Below are experts of layer 4 (counted from 0) of a mixture-of-experts language model. Rows are named router (the router's row for the expert), up (a neuron's input weights, with its number) and show model dimensions 0-255. Each number is 500 + 40 x the weight over its row's rms, rounded and kept within 0 to 999. Numbers have three digits each.
After each expert's rows: "mostly gets" lists some tokens that are sent to it at least half of the time. This comes from a sample of Wikipedia text that the model never trained on.

# expert 14
router:502493442502490510542446430465432525549514386450519454469446524481483424486536510526538556560404514527463540556540485486507512533497517528528477510473491430493533594592524534527518438507536476508507548495502509461520476480476539511540532493617518551485540481487492502503475441479477487472456549446461485442476505498462557526519557569533526489487446522448453574438450484425452492501446505544569524566382485526516501525569482513511456487534435531565488497486594552494439501448449464462481508450500525435482524528454549493453470430514505561483471531561554560466527488481514470448543523465512475472515547520480437493553452485545491508544477501494503419529446463449507568501494507473464497483540467445481536472464518564500473533426436575518551513470503513495446455476493497
up1:429449486463468475523558537540440417542505509548483474408482485459489496519553459526499507468487539491470493497559535546514507491521468501502498502503544401553544451488514516575514459397588424504518513494510559470457518538588467490502522500510511477564428493517528450493494535483545453473576475522446522468482502556493513526482425491480586492478524554508517527504479446438544539554488522571495454537494488535536539478532535434530413481484479570419559544518473534464499509521564497525495489480437448554429440551575447553463510480498537458512473529570459495471523466497505501537445506453503467427527457565520519529468484492466469457511471435436502505431484470523517510564469540488508527484456595515570431460504566471457534528484450400474490487478495457492484468497547439
up2:490523463477528471507483524509484507600464499442459507535502570560443463511476537538452420553501509474510514496586506494484427537434493560537527500454499499471468538635552567521543442552495503478530480499574513537508479489502558518563452476470543491502496530584527490480524472525461532516494530482535480511517522538531475512493536572537483492482395418520504467474450471533553527499474510474526505491521421477534503444564419586524448536487482476470498518485484517506507543522528561542457546452484498481426544498564544482446579512465534502517538514569492433527566447492496469457534432413437509417472452547415567514518501513495509480517492496522514503476502451565454504559502580556520495431529513478536476515462517539506466581519534534459424493487553437498542439538489465
up3:502490548494514590515500441537524495507531453487525421472522488509439511576485501481519480437468461535509549512493544505529463511528445547485526463463503518496529492547559515525462434476516514494478450487459535541506503456463548471532427512489495479525613574523551480544487480404474490395588487477468490405590473441426489533531534490563507514422530519537515495515493445502383466519450457456486487542467498494452535489508561573516485485494546430495468594438544522515506421490529490463462391544484477504564534548440498486444481465531526556453501577529496534478510520497490484468520510464504535466533511545572498558483527529576478453517472509548523501523526488513571489495463528478477488400524440502464550538519489480490440421447454570486475475461504489547463488515480495
up4:578529536449544553398509484445533539499532482469503498508486472494451512501513465484465497529530493572538518461541491548478504449533512532558524415530467508549467446557556551494544517498534522457513479424547500481475499446493524498488513546472495495488479452497477503534510458456499542450481504501460520415501540593516433509494534533542506525606502418501476500487501503558418570463463465437493528518509500444599525523501468541496465468495470498516544524523471519573474485515523506510541515559464490521526469489432478525438567474429499508516550489472532410517489440512568476509518459435497548428492487504468424458556495505493467552510595559515438447457527500548511487537550490491523462602563516483491505564499426597492469572445597486475425452493488451486503508536480566
up5:480473537495498508476450449540476470508515451428449484491489504538451463488470539564511525582450477618492578534507534546492485512529510449623533482456448554486489493550584528502453488468493470486530464525412498442449455499490538524529440424523472511582570493479497460574576506501506504475490570463442512457531556501538518498484527437546512437458525458455410467476501528473446560437499519490489494491488450543487458495528489464546507460558465551447564524561539480510518468519468517578478523532528423539592543506474546495475486504518523469474499495518546508493544512510468451491431486480509478409464559491528512522486472580487485485559508589490556469499476479520509469502485504499506526408533437436526524516506434545440572535557501509426524513491518447483541572495472534
mostly gets: ",", " |\n", "),", "\",", "',", "===\n"

# expert 15
router:446459496520503505530398503468542535561477518468479473443469509514493506489508516509507521515494487543453529491512519506473470518524500511538580450435463458542511583552488572461477469490541460524458520496467521460436518488513546482521442460528484499484535531492504484494507499484440505403483569447496554464495496542538501533488483468494528545600467523487452604429410392482427502505459489534477548584404520526512472570529504546446421517512497504503556547471577472458499407450569463478521444539519539485416554505508533600461532470534507508457528486561492505477543482562491469483535430406469468465522524500494462466572442451555449494534531482464467427462467439459547557506500528457546470436475525486496521514492508530511565492473483475437514510501520487466432462517502487
up11:510575519507447549545544478550495486500549442466610539567530496564488516596472537448482535502494513511499494466505482522477539545399518516613432489497563524505524492516519573468548479544422472525585561464528518456545470467466548500478481446526484517570479552526474484501454426481507548528502478536537513509606495575428510496509513544524452502473462439535512453461494470524557465536489500457577455474529468458491482445485506522490484441501508430504487476529461487531479513488513506559436502386536448498494602485521511469497523534506563492520510553570495527480447497541522503459566486469448530474500438605556496537479546498555542495549430526509436540508523459504470473552466543500498543455508514509456481549526515538481494560466514526516565492442564421482506493488534478
up12:451445505490559517494397560503558495463518518505476472455502510540480395467562515491518470517424492537564476529543425532508464485521454462446538497407484504497460466537522518492494426490488495437482478511557460511555462516500564537496460562508532510502468475472502525502542537470501499478503514498447586485487504528533532441443556497550498480489545452453573523516498581491426515483558457438465494534519388509513513491487475533552505416548463457487477487518544530557513483453499540566443479512598470481572488488438538490497494408493476594458558464517470527482513446559472452461510520553477532455479517489428506524549513513504530475412505481513495545559548516501500468526552512546516497430575464492520534582497449576462510545502504491491482415500504454476481437487489604
up13:523458459509513468498468565479457449546440459521444419554491556490529491452472468453594479528521523581483471505499485493437468600431456516496426492517503487497564514507488473552489508392481442513462467501487569524512526513523468540530442502446543487538502453522483502483503486515498579524434528398471425521497481521528516532507478558501514491516524503512484477445500524511590574478457508527564552530556449493522495566576512495498493476551435552525488449451457537498493531442538507553487545477486392504506567487503409462497494507553475464548539497610503492526551535509526493495478538575574454477475504495511499555550538537445505489543562484469421524502492489545539503491519659515494525527492515492557489524545492490501533537465480496531488546475535426566490502507472478
up14:576504494438450504554570486479466531568444398428513449533542521516445453501489516494454499477519476550504487526540465519468492583487463510576450521482499461496563479532501506459551479436482474425511535490515514464549498486500474521515457475442537511462496529533574433495470441482495556519455506519482443436518451558435536532502531551520481545477511494511535475486499527457467448580520507486565551515511517449495501453545559505521482477440482468580479430444475537504493511495523487494385552484527498465498540526499460471488543515508533484455476573576522526522475551398527485495493572489490491502471526521529544553566586490429555515482479495492430609519480436507498521525422600506476476496493496545475579521484479454476502522454510517449451467382500420493504523512440518
up15:486442473521487494499521449554613525543493410430420457430509464454496508567482487552471465450467499536457530475547509518573485522427525523500490501429491431512598502520546503614578497469532451441504502489484565428532493508509524486561511536548516477462506512503514494477521452465485491488505559476434455470538502531524487567518492514491633509520497501469532498477512523497470548557484525424508428460501527498498519508573514450552455566463496560547513505473468502475480559515498511436462507497575440437444517515489544421484466476568556405486469495546544498495554468517549487505470511523566483485436521478513497519523482473562470553447498511557419518483523477579454434536501509503445537503478485449524514494472495492500509478493482489478525575518497581511527471514434595
mostly gets: " ", " (", "201", "200", "202", ".\n\n"

# expert 12
router:467403493495516482475440455522490502528448498499507484455542544515478494470486455520488587519480495521486487528600563455514537479520481543514557452538488453483537618590551534508519521487548493527399532496516568449507479594495526447547521560501547430505497519469499472437556514489451483434464607480492568443478469523567472497499493530508534565503482565455482552444461480449409481449479572509479500514434499498514563541516510524489529503442553506507503550491532503512502398425526511468481407542483499401487512595460484530487486461494459512448506545539537519531557485499508418495555500483516513514509466523488457521517422481541438490495505457491448470446515422583479472480501493504562473476469585468513471530433475523494518503449483522491541509483570516516493518494466500
up10:486535473468571506498537448465431521553517549516463443511588514480436505426479540493432458473465488490437549520459414500504446578535529440480519505536491477488454436499482502407471496556429481526480470587526487444490447451495543487567490533555479484461514574524485394539510533464510467483519537415561555541450495496479492509485507495522527520504506477479476461489498465507464551481491476578489496504510455505495487476543455527491458563507466496476532537503506489510505431407495486518524491553500530513443532470492484470556490400488498475466519499479469450483484421555512468563547517514502479505446494469489436511433482580418420554537493523543513525537537439479565574470469583488500499552457421533494453516539503480429443409501529548568524539474501532565511454494498434
up11:442495468510490489489489442482535447483487529495498488485459485528427556434450515498510560530576452578518512546532469510467527485473456493458486523440513519528523558537506500464454482442506477539511496568610551507482534468524560448504525491479528542541478548532448493439490461536473535511543509502478536488490467470492427508398550515525537484470526561505452508474520481525516511462492559567571614594456483537494518496471488434455472495487482427524543517470545521587545521439471546476517533483462493448436501499537530459541543521461459535511502544472556613455536426460543502513525517545513408536455484510537485548455458418507478492499465395519460533530501481538472441515401542543456486444498496407489444481557474478516508603457514543502481513456489476492534529511481481
up12:473521488562533472507498493512492436503488451537430528529481526512501429447494473451497552474518534517487444531598512465503497551507481544529468544493530523497526497497544521516463523478461479523489464555554555477442507543460469516554567516597492491515487515520442437506620523547433478475516493480494524511482539474468441490540536542508527543597474534457485495535461508458427532551519530552510540523537512512541559546478521448516482470476465547527556546559548536539476516430496480452465579529486514427497450558479501511478511541460473513430443452529478553426541505596399469470492539503531550441543552457507523565560471491522547462518559477558541459437463509497475505494464500485442518476497424527510520455480471508579422557506412461500523441537429488488485432490453419
up13:470533543429483489520515503439519482514554500491544450499456480439481498491486488575492546476455643504559490475516493436479480458509504538477546481502567491496519553503551500520493528492526541507440541433415426518483548487489543515562519471443547477531466523457535457484476524510442482480465507460539507484500450535530460478581476489459532420508476501458470412535488499467499591487517562550484494508510479480524495536527510522489466410457443537427511481455452499478492445480468475517510527452501458509502509475443515545504583407480509566436599491470501527556513449479426496519537514490500565479491550457506424527490465511520477570518482564558493428540497505540570532509476505529441523451545538401493547474565487472471418557488558489478563531469545463442536556428510546
up14:459460482497394525542521541605511511501531480545471537424573551544506506572500466512507482527509519507545511481492462478553493473459473458510502476454549551486496536516462502542459597436454500491477584495508437511448443452492498490524485434458432463544529482476418494485556500423475550522544516495457570558446522492474468526474513492518562492462476507455482494470540577489504497531496497495523456557495515517462482556549541493464496521472486627547554552448577539510431470545493467433449459527428458500491476480477446563462440468502531491533473559511505531531525462455508524480494547456560540513447568387496544536491458568491434543496524499503486463541485493476476532464522490414459433474497454450489469456481492538498516628483510492486471540511520490516410483534497516
mostly gets: " this", " some", " many", " first", " same", " second"

# expert 9
router:524441498530472482454473474494535468545538485504518526446472570448494481460466463503576494529433501506506605428577523491520472461481510504478488468492428505550510548562558607435518454441476505515445481491519516464492463470511526496551463443493527529456545433549419476494531490477503516491472566507450525505437570523535479490471489523520557494529471535396423612478451509516465539535465525562500505503443508423551493550522465543465489508569477543537499542509539496566499483436457510564527418551512496421481555525443503539467491508485470532476533425554509523474491488531503411443544481511480545502502503529548456507577406484477478518566527478488461450504448502563520515565537518530505437473464456422559532454430476541456484514459471526501457504513558536476484502473473510
up0:491443555486563456565474498527499477553484531548573558468528573498485514516497462537583542572474485536479438509525505465502460464420495491584506534429545451428466494540489492523500446413520485476456489466496474445450506513464551529519501589464482530516470513514535515527528474486439518483543496477484467549503422437562511475462471507488597505521491544582507481494529496519504474545528468450430502538471498523541543527542488539541553501536442566464484485458539548587549509535437493460522542502519513473497532521427517587519488504532563514549542519481491523512552436499497507475464418564477539530454510460418559558524500453512472537533568532435522508445572477488509506473452540440526462475551513485478530512500499564502511542477406517459480486547487448494466488408469611
up1:431483486514455516542467465430501482444501501457511537410513561538468503438559513451479464528505460495480523585518516425491448464505483507573528464538490481445501477456444567496422496540533475555439458556467503490488536428505479480542559463468513495490533513526499482432502493468458441478505472425567491551480542540448533471558471509506469524518453527482509422468527489490520553543512535445522545503490483447538518517501534455490427488504545524522499549504538407408490496532501488532541504506517508437530499448477550552488463485470592520491485528466429590537478452551616456441485513520545494543498490517529489570494474512456546484517527540578560431444508420446529543509511568505452473429455488509496458493487505594516486438469571527422560555548491467504450484517475507
up2:522433569498552477462450413501512491503538571499516468451590544482466451558572503452499538515445529454574560506524487549489465444472490493465464471528474479512566482530502486543613536459502515503467497557547559541486393481441525447505509535467530397511558508494487500475482502491508481523476502431493515519485496469488456586527440478462466515523531541504522584479461447492455494561490520461526579447530476525539555496523548545452493506370545486480412473470549564505473524477561590511487436545578471493464473548505516526537450539531505509559445491475510453555471469566488495480478530523555520570497562463448519543528524465485505522529498446536472434575521486452509472486450498464484494491565532492500464511492470537491539475492450510509448550464428475487459499490479560
up3:538478515501534479501495461450464456534559488495465524565567483544434461573474539493485516467505557525439520497544488505462517546527534491498521527486541455516509485518469510491449453437514501459492563503521482469551463459473569502424609498454528491574483487485528463502569529498445498469580520487456562489582534434556472445509467477544498512535551475514426516523457484460483541526515539510424504547468472553560518523587553435547510481567518486467528528433428478505477510558476481489493510462528473465468524489468577577514475456554510528505427436467458503418471446489536470451453461466543478476520563466483446585514493479568410545514551496482515511476494541452465563518454521559537554513472479563507446485492526550519558484473536473494587492563473529441512414437459523
up4:521489486535519472521476463473551459480516434449539438448515476544405566548492484535476500490458466521508518443517478541524504539488620520523515457499466513573499484481502473499536497466491535495400484528511564443566493481536548479539503484478534461431510518481510483484520525471468472544517510428454506491497513564564527521514515533478463559427484619518514499468496488560458428427494446513489441510475475456601546545586559562511543512573459508482506460547460426499508480477610459533464466475511525408461488554495448491441486408502483498478401475494516493494535487528435462519515496465467511485510535501381537499550508491581419526496500473466553515519485471553533516575519499493537516505555490494561536541489455507418478528527511519472540510575522508492501468505455540
mostly gets: " J", " fl", " j", " t", " Bl", " b"

# expert 3
router:497533488520547501596437482460488545528555508448576543497552547522506528575501561491490536608458554543475530553562481475469477477526487525539500473469460470437456584557540546483463482525506529560507599488506469452504517511495539495529494452601488514548526515540467512482505455445501452491446560451513544432482535505523451539450481466484493552539477508470492511447434442440438468530447465548564476521469459466558481501559518553510488485486504514473495531470544498496445448444468458503498409462537478419462569568423555505481494500505502536478484516536521565499558494544519474427493486480418521478532528511559496535527427537541430497565494523488518428485467443510552518517518512527436522427572501492517513531566489526481476511503475602515486500520539490441459477430497450
up1:598450547552455480485492507511556476540505504479457519457489511438537448535426497547533502489486456468478422469536451403476502482463490518495485466503468500525490568509569596512530520456484519511537517466469527475543496489486549527536477479472472430452517538466512510518562462483517464517479493538498571461570519569418473553459405503500513456588397495524522499481581439509450530494488505514462496449487515466521474487539494505447473438516497501560455572519546436531516548499561486509519417491494512477454584539546456500552496533493560447506506462484465434409570442535525457458560487547448527557486520470514522498491447447522453549582502509553495440447518516515465524571458504542415566513459514455489531428456482528533513518527565502451511524506537512571488482549502520
up2:478517497546497424497483493436479513535490520526462517519514490492440483568539530425466506540406444469445509522550431494435451474585486493488553484497468507539511490482480533468484566524562524521510552559510522548577502492549468441542463474492507491521551520443482488412458530447458450441508534521484506520530466495515518591522536446511433502506453516497530547462465480439420489558457442450539495502571544434507477515538548566495550435459571536517440572431449573517457460496498485501445452541475496537458528495510505465521467528493473486437518578496558502489453459525462470424460512446556550492510564505468543507422521517539428422523465523515492413476514461433500520480573520466487538502552466539505559530556462448441503478497543548516509525455518518565486501473477568
up3:533512403448465466445534531508472504532446497491522516481526527514478493470467491501463447476451538497475434432496480495459542571516488485593524490427496504533504517522534553501485526563533519535526531559486550548487515549446486552514574498476543465496483525453485540465493527491531470458523511512514537437523467518562489490484547521482520436559463371524426501480497483499488523514419444513468505495482418481525510557469503481569531522598499488511491442529499530570472421477509496470467600515455491499478500452505394546557540483484525477529552421568443465514466505527485533509428507541460471478451473583488518514503479419510602479491505499439512472435534533497465474531522560509583524510474489438520512550398497556488488513562629440496519514488556480479478472500539480
up4:456516409455475417509527514543521533498500465446530458503525471517475461540449551522480497554465544644473488539530474554445508505476515451561488520544529479461512446566526512414469528492451457460485474455496463514537488403437485525518501463531506514534512561535469432474484457530492488523494430430481434478524516493474534555484499505511496499494546488520466534500427516546517563484500502453541466587587445510579508484516445528480500541496461481486575499544422471500504478455535541553491476515550543537501505580518502472518520466502523546498529613525552548410575530561499491515475564571444444492477452520539562576587527532447471509584494443491479505520545453469524549532529522521508504498518509473567491483525484497539485530457442516502478446465524452474468465437534557
up5:421493479533559487471503529427538497536478455483530483478487541493490439538440465486475538452455498555484501535486528499501482542531504518495529499519463511504535587468499494468487585478499520544521492474549506437383473447477473492515391546498476504564556508474457484505562533545456516468492549471507540526483466468511498548454449521568592477425539479506555519504499507494512473470474566527493520559523577485450484466473533504474481522489505492525508571448545411514556442459441488471530389600494546529510494510500536477533475477546536511522559560462557512480486462516450473520577523452525468467555567501543499562540498539500442605498518427436464477480501485500529542536470522501556484513558555501524491456517427527452431462384438471508582475533569489492459481512508525
mostly gets: " in", " on", " for", " from", " of", " at"

# expert 13
router:482504509490513544505471505520509539556519532451523389469501502576472492499554449466496508464468554507538503522577483536502511538526486538498515520485530494526580512547494538492459482445498523584473513491533515488453517516517536529497480523517517485532482542466488498462546516441551515445452465471422552436545434505485510560510497518583564545544483474501474521430393519412493558490392498573534433556491533505518494621576518517514415493538444535550501527507526452509479399487497458449539496455563465500499483572497508584516488487488485512464523511525558530477472461532517444502500441444416492398473568535500411558505487527548516536458527527457565431444480472504525487508514524497572516526532513514493491515458506536533523548443503460544553491523564519462455513435528463
up1:509468491530484484473467423505502528540535485530518509479588441509477489476444517463439510488545523573473527527533439470451472523532560537483515497407501486520500499487579499466416505486463449494430552572478469459543475472490543538488482462519493447483491480492582536511534522483458530468451436500452488473488479444554461509395506481514540544551494615557509538471481486459505505501514448484444498486507507495532508569521567401530450503499461537509546437544490452483484547454570498514511467493517476547519532497524499434501508524502438489540522525546518456478464508535511518515475553455461446492481557533395418574529448497549419479525524482500528538470436504565496484535527561515606461484467480510497437557554512488509490518361526478555489498475486472552574443573519544
up2:546490537434556529565496483529506637561484514510477519521507482502495484471541506486565486503537459486532495548536570455499493510487553477549470525444503507461570524508506535484431489506601504462469526464521575596479547456488510496488527520493536528527533530510547472467514461560424535469449473458499526483418446419522474501496540514597481453535468514436531538521471411514472498476423489447488494520533531509552494514530482544489506499544499484523486537470446492521509484504477555447479487467551450490541515523473506488520513545572530397500480571469584581466499505559487484538490427462507516511589408486447523471493502575501564540522545524539525489468511459459541557524547522500449623497539483474560499506458433512454485521451442518563513524462552460484446474547519446
up3:533428472485556530441503408433484551559469424453477461526507523496532442526576447507549524488504479519397510511569521538480515455547513572523548449523537425530494505535447499515475493472500494573558547492503577467484510499542508491483488456463517512526451521527491528518502501453473481509501493537507545521499438544486505537437507519496474598479492510529447550462514424508507458500435447453550493558440531491500529537523537515477406501539538525510517510483461503484480474500534486509500485514461553483501506573478468568472472506473479604449512498555543458444499503502467492485510468471478494470403591496497410468466542432464472496500531539514512500536390490561431495510502473504505479504577480375468466571418515550442509509486563507492509467542526429558589503554464509
up4:475447493486445471485443463470507529513525477428439522482543516512483446513589507462512481416455562577511513449527521495557484488478479520505557425464437494505510525541545517490460401508469494494489480489469580476480575390530517571513462463506543563495565519503481510541509450490482462431456533506479487466527517491539479475477459616512532534572509462509449540489528525539539533514473466488535587553459463448567550520587486524469541533476508528595516557577491474439441495541502479469546555486563547471490518496521488521464484500487482518507519406512518543504504456558456479531520454496500458478469505529539485436505442412488488570498478499492529493550507597556515487540527517508470469501447542471532463523484453498482468550507448467460469551583493590490411488479438465
up5:528497524469455477526467419462431482451481482473555497573495554578521505559445500473527497548525412471517474498464431463456437495479468492537501490528451557519473528501481522503477532551508583477506522466554466463526444557535497452546461445386515506516517547510470575405507491428550505493450499438542526502589480548464488514521524488481518519453482468553530487463518440426500584515489519491489521568534458500506495444429512490480444484472522575516507465488510465528454505496474455522493510523508535546445589479471560483530460424527546572444484483525492561555471536492471494433480542524498426476431456447570424551520507584547482558479498496453483495493464449495580514520450528443436488482480583504513475510480426508507541474441527533576534516490521475511554467498511473
mostly gets: "==", " were", " are", " was", " had", "   "

# expert 2
router:466481423510486492583486474502534535528540494454528456513483538489439479501544505515560563558491511512444481511489485468504524496483515574539448492489519442518527583527507539536480461535529505545444571523477559503410499501531558515582513547541505452508525446537539469541502478516485518485516525495415528423510497492484520581488481494507488544476440552463476558444415472477492471451417557605555485535518494486492457528561496549466483501528435483562518562486483495523454475469496478534525469418546505468480572546437498544466505572547478519490501509550547486429515495549546443441504410481501493436555502485507480527534468487513492551555509488494498491497421402499487546499579552496500460515544547526511561447508528531483504527442435599486482449475484450434479532389525453
up11:577458534517463548491526463474448490575526463502531517505501497513446543495504415509458487487430423460502486480589529544516521535470588510528551400522516508555478551504517548529540447423520540444495476486526441495535500524504560496464499514438550464527495523490592525482504477503550523470520498489511542551505475510573512399507594586521574503485519415516533491481445446495501441438412528492453475512483489490533588517513401577515470546509488549508557500455469504584529473510515507472494493521458483455501562528482530585550525491465563511521570473542511555489517489457479432527483473524462520439484502512502468544568497457584517484462448475530466532478555538565509501553496552472497491461474497483575477560430505519498532484469514467422432523446542475495522504463530498
up12:444495457422464544473492490501491472548470496439504456551506418540469450559479444508458450518516431484460520524496497535524570460415456509453494482471538452492580486542451555486495457549454441532564491499488524500475541530523561477565430454533523513490516514592491504491499493475511530521424493454550515497526483406499471537490498493471501598485487525508440452477503511463519514508439512513569525494498523514594539531467400471472474543453485524449527544473457424534499448543494533472526551451502530553436517476501559482514501553558579491507562560513633430534427453536546425446560468498572478460473520476494494508473470490479491505522493519478503516465489512527471607517508552528554501487532516540546448545499486580541478508474460565527454503541559527540497503525554519
up13:467448476500487523551495441573494420487467546456552408445544524504464514493521465484504467462506453537533495498562469471559445516529545488495518427457472536481544515544421588564483450503457490453538490490471557456503426473475541572575491480533532570534491557556512586470457479457546502425492487474536515564485504518516442607495583522485484540559453512557385481494457530473514448435468509464539476487498495498527514500527492514489499582530490537439501556484470521512484572492500552503500526479558522557528488505499470518436516541541515471550495558476560491471529488482478516522475475475516507439521582433481494629503451533459479599485516564464473488445546556521509569483468538555500459539569542539514479508428479523462489504541468528474487507474542517490463466497521485
up14:470570524435508527508513490546416529515491548459501547469545446488469457484479508542461483525480496486444470543540559505410452534517516540617479516544544464499590429547529514518516460507486515520514495416496525514478453463526548447504443520517491549510530429516512515485460517426474480437493402454479550521577462499459473516569478512529467508429528503507549507508495526488477494425469478521460494589534456462537475528524439553460505483497483514492519490460504467489466495523533540511494494528511454512427485569502488514519498523546528456506543554526418565502491464425580491462523474539461508434537533548496470512511527460542513494522508488527470467547496566538580527604424529511533554459475539533505446531534510541529553601413560533457513496367482425488484495501537504
up15:497465495461459528462486386464479514539542474436505434487591405476393454530550506568511542463502492543453426479522445538474495459490496525540539478469498477570479550542495546478527483449496487502489498497488482479459491522486501537564467507510540512545509518516504443471477512481533528512480518496466456500557481521482503586472613530548521518540513511446502534491437498539546485506503533555548567522456462430526554460527546532528477485409491510476410510403473477533517519532588540498439483519588532468513510540529511482497562460551584517493531545493541447558482490480511467455499565525444492457417472513491497497528475430593427517497491431492473533402584522535488488536493472493587485513438475499483432513442490530508474511426515506439463445486487487514479497549507516
mostly gets: "|", "\n\n", ".\n\n", " =\n\n", ")\n\n", " The"

# expert 0
router:495505450474467468507514482500529471507521435443558498461439580502431525515603529445551522597519555520530491580503486496444477441428511557569536439452488475500519581594515607473515452569498521524446523480531517395471534510467489531528505514515503485484504457445434552435490465481511506492480551495489490417503508540544502546545517496498497534514445521503449534471413498485462530470438518565519472562474490466504441487559464554551508548480461488526532512539534453521497551423509575466506506474579481417494557536444487489478567573500499571446506499534558521469518531545503442502486524483488512474533506514455494495545417494562445505528497451460499517475441426591507562494533498526486462456465518464487492469473532476508486554419465556500477481539493509506450471536511504
up10:488533523496526536523488507477474528516440429512480447536514584567498484500478507404460480543450529494506533502516476462471432587552424477520534455546495489541485486485490591498546467523473503588484522457570513460525509530568492463505392448513496471466496513533502532463518458469509513534475486471467500536522486499428453542462446472464501535464519482549522593520434519469543519523453442567554458552490488523511520475525483535428514426473504548518504474447496552517499496443532479559532496428464508555429477461494506553468429509464537459457547480543528507400502428523550438396515550467441538391459480571538470550529465513580448509455499530479514474508477475522533542429483476474493475464506540459472558560475530528448547538491536545517518485512499453469491480479397511
up11:459592561452544557460495441547530476449452463501471561529522481437439527531487546469547522539513539510527460515507502479443447424457470510531460460488581442518580483609485494554505549510524516434475519509432554444469541456478515540540538560498456454530551499509447518453464519449394508526536429463501482509600477493462459526490500544523459532464455483526464508514438481427529501464484584544419468539487446497588497527455567473480443551515528526479519481485520462504441488491482521539479457486543480456399507495513451546472543502540514533499427514435467437498510533556474432509455429451535471530491542413496494499583462505497484463501511484511420537450511461422533545460495526500452554515481533480509486508536505514467532498495505519527523487539510555549562503481500480
up12:438454505495497553470444500523498515491505568479470493519502491512516535494578554511479513467500478548542544452489478466486427448464477524529434516495456443560492582544527556473455430533489542509475563557463511412500448460455511551547453485471488484480468487504525414500480493457510511515533492549484507482516506510495471545446532450527459496471447571472493497518505536545516589542473495434514522540486482541511404494508515481525550514507498457503448514549557580496508519445514576529492518431519478449507561516561404478426508485580526527507535558519521472544453474510448483496492502507527447529536544534419476528521445471460476488549576505431534488448466439479487555558559538455474466517513453476556445481514538471612428463399492515584480489398538489457453562501511513
up13:501549438436499503543463521527475531520522523522508557525554416473477473497473439519496532497531462523455493502496510490511540559424569556523498443492515545564483461568478464510472508495485484446512521473542653509524472562550538569575555496555503449494476590501537499576465501541494447446571451486517517452501542503512465536503458546526430589518448478498507510472520533386477503534519446565553531545522503493525553470531510565485543454467503564537541548555444512488405465468479503451520520452514550510488518503502483510493486555549534489494466458495563492500507458515524472420504537438502423477460505484434539498525555500484512444544488444444525522503508455504477517511415582533479508434509576517483471507511463479458462518546494534497517397498554523449568457502497548
up14:425381545487538513464420459517548542535535466542455500465563533497509555545531538476548464484486547529490522512485477452500527599507407559494446534457523453552517499513530525509452489445414504515545492482591488440467509450474535501546516506514513471563463509520464532530530490559458483530488439532460476504476491552491476526443507453491452550498449492516507505463531464560479501495494528555508411495429458543494516541542563515541481504495480540499411552463529561491515424435542489543490563494459544457525503481478524494491581514467519457541521481511583578517494493505464462508470488420571447547455431527439512488573417507514473515502459554471503530483424508480508533470498539490444530470530501471520420460499489495544476496454596453552620534491542493525474498465476504
mostly gets: " cl", " inter", " Col", " De", " Man", " Bar"

# expert 6
router:494428437439520556542421463481497484577471472470482438505560463529485503540517512522529565521501482528446560537524513523486534482517503524600540497442518443512520562578520514496485486502491431462490512542477505487436521548521624525544496494517504482524566520462542401543516503507441492466435506409541517416489510549470440616539492528530466515487461604513488524373428469478468490515448515507492508503479454517509541531588474543467521515492504479501471489497502477556455503479531531450515474462598576492466533540481512561476493525563544464504512526564505517484561499588529451497525472485517453470522533413470480529500524498494505530597538496490479418483521507528530583488540523507506515427517551490460501535501498540511548503494462600516484483511510509466536477439504496
up0:536493568420540482607471527507517510504542515434496521419449539489492526548504529480479526493467495562491544522506531522514525502540542465531473480420415571502512533566541506513454472470465492491516502498475492501495510535461524536507492557466594490473422525562506498504511523454507449533507499399516503425449521503534438533487500547510509444464416556516455541493534481516456505479471465494464537419523483491461518477520483554534533608449576416491466482429565542511465475521448549508402553519486421499431509541469538501517522484510429519517438534482549561462495499498494462475496513492486529527572453542436548476464473520554483477512501533553538426500517503400455518510543485579378509472478400464498496491486454510492501491529398537451457504502500513503497482528497483
up1:499531542500509539521471448493418504450515415416541466505449516452487523467545496548401550514515469592463524535524480457480568524424551463547471529505487457506523490466470524512511500565479495499569492531553481548541470514537522513502494406465502537534477504499429552495544495462490492494502555503555514475551503514438452567514482548503510506473426523482469518514530434437455514565459550493553508524511498424459444514491484487534506443472505447544514548549571498571393463512502409546514504486465485471497537515507494483449473492476515499508493535502490536500479511501480493482438520443517431490540513405534510535469552530457559525488452461416465444515526483520471499470550517540443533478491558422575553532610531558555514519491430483471544432520583503432440437513538487
up2:534507534479514480474478459499458546514518504516439509489457541483453466551598433554471501490473600541512571422507477521463505513534528527444459540497509495555479534546510548439503439502533442521436496433438518553464539540506427486505489458427444431424477548511474420475511556463520507467426475492537482556521530506562469578459502516507482468474469526490439494493536513478538490500433552553533525558548518435530439532550535491509536447489527563523433488463494552463469439524503546501481511441566533485542532501558527487510567566548480496550485555488500497487568465537551452479552518589523499520545508475490582489517525512511423536503469512486501531521524432349552497542534550531514491492510507521493531586542493530456486512480509508503540549433520488527419493532519455
up3:530541495547535486464479445512500461486584510448519502510460458513515445508538483521550449500488412555555551497511547525476433519502541523503545478471539537455472490503609487510522509514556503520487481462457451425467457523501467512510513503473562524459509512549412584462560473517529492478471470454514517411496589475564479460480448568512449474520470563511482509486433474514506499562495491495523536503488525481537462472528551495473491534524495476424472486498551436508475534449551540491539451539583526519470461559487438579508523498519507504546505512625556463338501463525491542473500549477532546519552519515489500587558460435536442545491508550450532504537515503527460424438515480501503478455469483472513532515471539570481429493538447582443510504537482542432499528533536488
up4:482492489482609443489489471503519578518452495569497497462503492461544490537414507575512489529556517540533527520500490472482505531450467570499520515430526525470483490529449521487459495540562500582491440484512514427518460491531449539518508430457510537541505495612489465464472508527501517428458479476512517583509466444445510491476573479488572458515466492438520488487464543496566504503532492483513548528533522505524551494503495480484569531488521476542394470525485597520507504487463405507504546487473496527490474483494430428478519452473560591527552541520600484496482492496469446478565459564435469523450493508561471506498517507522534557520547461477388519441525457427550579540571569438539451563534568487487511466549501533513455458464481500538451489475538459516468470484486469
mostly gets: "ge", "ić", " York", "ley", "der", "ke"